From a checkpoint of a small mixture-of-experts model trained on Wikipedia.
Experts: 32 experts in each of 12 layers, 304 squared ReLU neurons an expert, 2 picks a token, a softmax router, a shared expert of 704 neurons.
Training: a variant of Adam for the experts, 1055M tokens.
Below are experts of layer 5 (counted from 0) of a mixture-of-experts language model. Rows are named router (the router's row for the expert), up (a neuron's input weights, with its number), down (a neuron's output weights, with its number) and show model dimensions 96-191. Each number is 128 + 24 x the weight over its row's rms, rounded and kept within 0 to 255. Numbers have three digits each.
After each expert's rows: a language model's description of what the expert responds to; "gets" lists some tokens that make up at least twice as much of what it gets as of all text. This comes from a sample of Wikipedia text that the model never trained on. Tokens count by the router's weight.

# expert 2
router:124179129098136143160125137106132135107111128138152135146124089165094116146125130101135140104144149127088124115116114130148112109128120169155117145154155147119143083137129149165095087132113135121152090115113112145154125135132126162119145140115122131110135101105131143112151127138158133124
up0:173122112144142102126116097104109118146130135136108124119127125090164125084129135153063097121119107109158124151138164138125112142134158141119110112126142161139146126143134119073144147111152093142098156117110144139088154105150110090118108100109139118154150169146145132187116132113142149173
down0:142134133136137094103093108073075154159137099138155125154118169108154122174140117089164057102159126130110104140114109135164144087111135064140146116093139142138087090165150108123154168130118118131110156102117150166128145126113108120140111137115072129156141160105133114108136146126125127141
Description: Parentheses and given names
gets: "(", "o ", "i ", "u ", "an ", "a "

# expert 19
router:161094101139145155112131106114161113133097123120152188148135084167116161115109129125129135160148106119088094101152067102170148101118097107132105105114134125145127153131132094129082137130139119203119151161136110120101147136105098086100116121155144100096151124148150125119129101054105127103
up0:127160145155134154157160161129109084148128126142121107125169167106150152126144184098155108171110151101080111133081150130145158107125090109135155109118150143122099129133103124108137130117147105142109105129138151160163107139116112127131117108141144129112149134177134122115160139084133139137
down0:128144068120122125138106114164161109132143147141132128116136132048136139188133143127144173105109131102130104137137103074096093103093102156124158136116078134121144148113147142125176096123149124136143162182107105135145152153143132098153105158134177129144149114156096120108178067089136111103
Description: Of after nouns
gets: "of ", "at ", "in ", "ing ", "de ", "American "

# expert 5
router:114109105124098110118118148114127064139152123165145132115142088170147151117121155112158097146125133148117111117118130145149125152139119100116106143105103125094105146106122158128166147122096120123120166143140137076112123103125163126133165116118123147124072125121145122156167134151169151146
up0:175103109098165157102098140138120159103133140175077131099153113136186112107109120153134136152122105094093146157090177117139148123113100091127102099154123124133082142134094138120158129139164139091145111116098158159138145142147154143156075174150101134122146112086126097142082128111110134126
down0:148157123112128137126136159114110129121144129108114120140125083151145122122135150152134151150112153114103113162119116131143126128177131161123136078135142124127119166134130115129178112108184119133099116102098134123117129181097129172126092150109144144158143129140153168133122091103078132166
Description: Conjunctions and prepositions
gets: "and ", "to ", "for ", "with ", "of ", "on "

# expert 11
router:110099134158123092152111130140102110128143180142165123130153095114103173122164116116141060137122159131109148142132156126110089101132144135115132118133142121115136157154098110090130128130104063120118144148128109089154120131134146115155137101162136157160101125130138134113129152126147135140
up0:160089141156138099098158112128112112112086135110113128141147098158157115107096092103143119086135104117115141103115097148158134111131148101114121142165157179110106105104092127150109145148101141127136116156113120142127125112191153144124138112134082152154130131110117089111136148100109154114
down0:141150106117135119141112147155167146132110125085142110126109112137118126098121131134165182106160169047132127092137126103131137085098123148121124124116128175097154114132086167141119145136135148084118179139109088165101125107162112165129133123151150103155159180107130184140150155108136100134
Description: Digits inside long numbers
gets: "201", "2", "1", "3", "0", "200"

# expert 14
router:124100096142144145096105165149131151117112126113105137096086145134154138119114152183138150140148159117100133120137164111137084144146150100151132089131111110103141148101109126122162095096136128115127135102098145105111133098106123114153174110156188149128150145116129176132138170117117115091
up0:173109107125166165152149151154121127174099118172098128130138177152097117141080069150142154109165142124108136123113137121141094112095116128106155098100124166125104123119085079134144116110118119135105104154145147138106138168151164097098110125174122168105125116119143145135116105114142111106
down0:131097154144138148125144116163126093169164153146119090132127151153077152138101106139114128114139150131117118107106156130152137123117088155125132161154149160097103104134118086147139107104120123157128086119124133134127112121128196108110155071138159138125152111115125164132139104156127116164
Description: Descriptors after names
gets: ")", ", ", "/ ", "|", "), ", "born "

# expert 16
router:136163139160146126138142069090138085119122107174117106141124137125159061127134133125125123105146110137111142097139122136117149142144107135165139109139155129125119167120169133106123175116117145180153102133107133140143141078093121101135126144111129134203153131117156115139128132111124176114
up0:145126162143114119153097137114078133129165127153105148148062164175139133091116152168102123140125102154150163164112116075098086121124137161153120121157151109131101097095095140135137137163150137133137109131187124056157113097144095114194129127132088140135089163157094165131184165102129106137
down0:140148129131088142119167123103111148129093109155063111094117149117131125124112150115142091116158133128176153145179158140130143120105140129161135101127142103144112151139135118128130134124134163133113142143098147132160160112142152149128111127122155117187145120135160091124134133128139164138
Description: Articles and determiners
gets: "the ", "a ", "The ", "his ", "an ", "its "

# expert 18
router:094087153121177116112135140104098173124158139079160162160133135148126127145165083136176153120089160175121148122153127143124106131118137136136147148124142106143121111143132117170130117083076167108117115114120132111182164124115161084148097150138110139113149152110155113113096149109152155158
up0:099133089098118123086149140185132128111115132101149121133156147136140161099140131165158130109134105147181113100145138163113099135128114147180110135137087164155130118128103107115112137143145129092122121113129137075126152153092144181118100126124114133145123138094156084152117121112163134101
down0:148171114162137171096134100143156101140118153114155152108149147170143131105162102146133170119120118112141092112131122138103125123118150133137131135157115160126121136133095144130101127136156159100126123130115175121160168116126160127096097119107143136109132135122098121125163121140167127113
Description: Clause-ending commas
gets: ", ", "), ", "; ", ") ", "is", "es"

# expert 3
router:121106103128152122148165125157168120125144114148130146124178156132065109132098124112139158097098132121090128089167130155093110153168145109114103128116115123096108088166145163107123131127165102094136122167154109111117133180124130122154135149109143162165126125087137173144103084092134113103
up0:136144133133147166123169141109124083104149133126107115140137121120115146122109127148130098127097179125125136148151113092132148133138100122091132114176118152127132111104129113110094145108094162141164133144165102137126128153105149125098160164109143127102107108192145081150116119115126150113
down0:156138122126141117084145134128130092087080115123100135091091153164134117107084088162104117105146109135150161146141134144105111128132115137131080092165146148177084121113104097142121097114124118118128098156150138102131151122118169153150148169107118143197117118141152099106085121132166170108
Description: Word-initial capital letters
gets: "B", "D", "T", "H", "K", "N"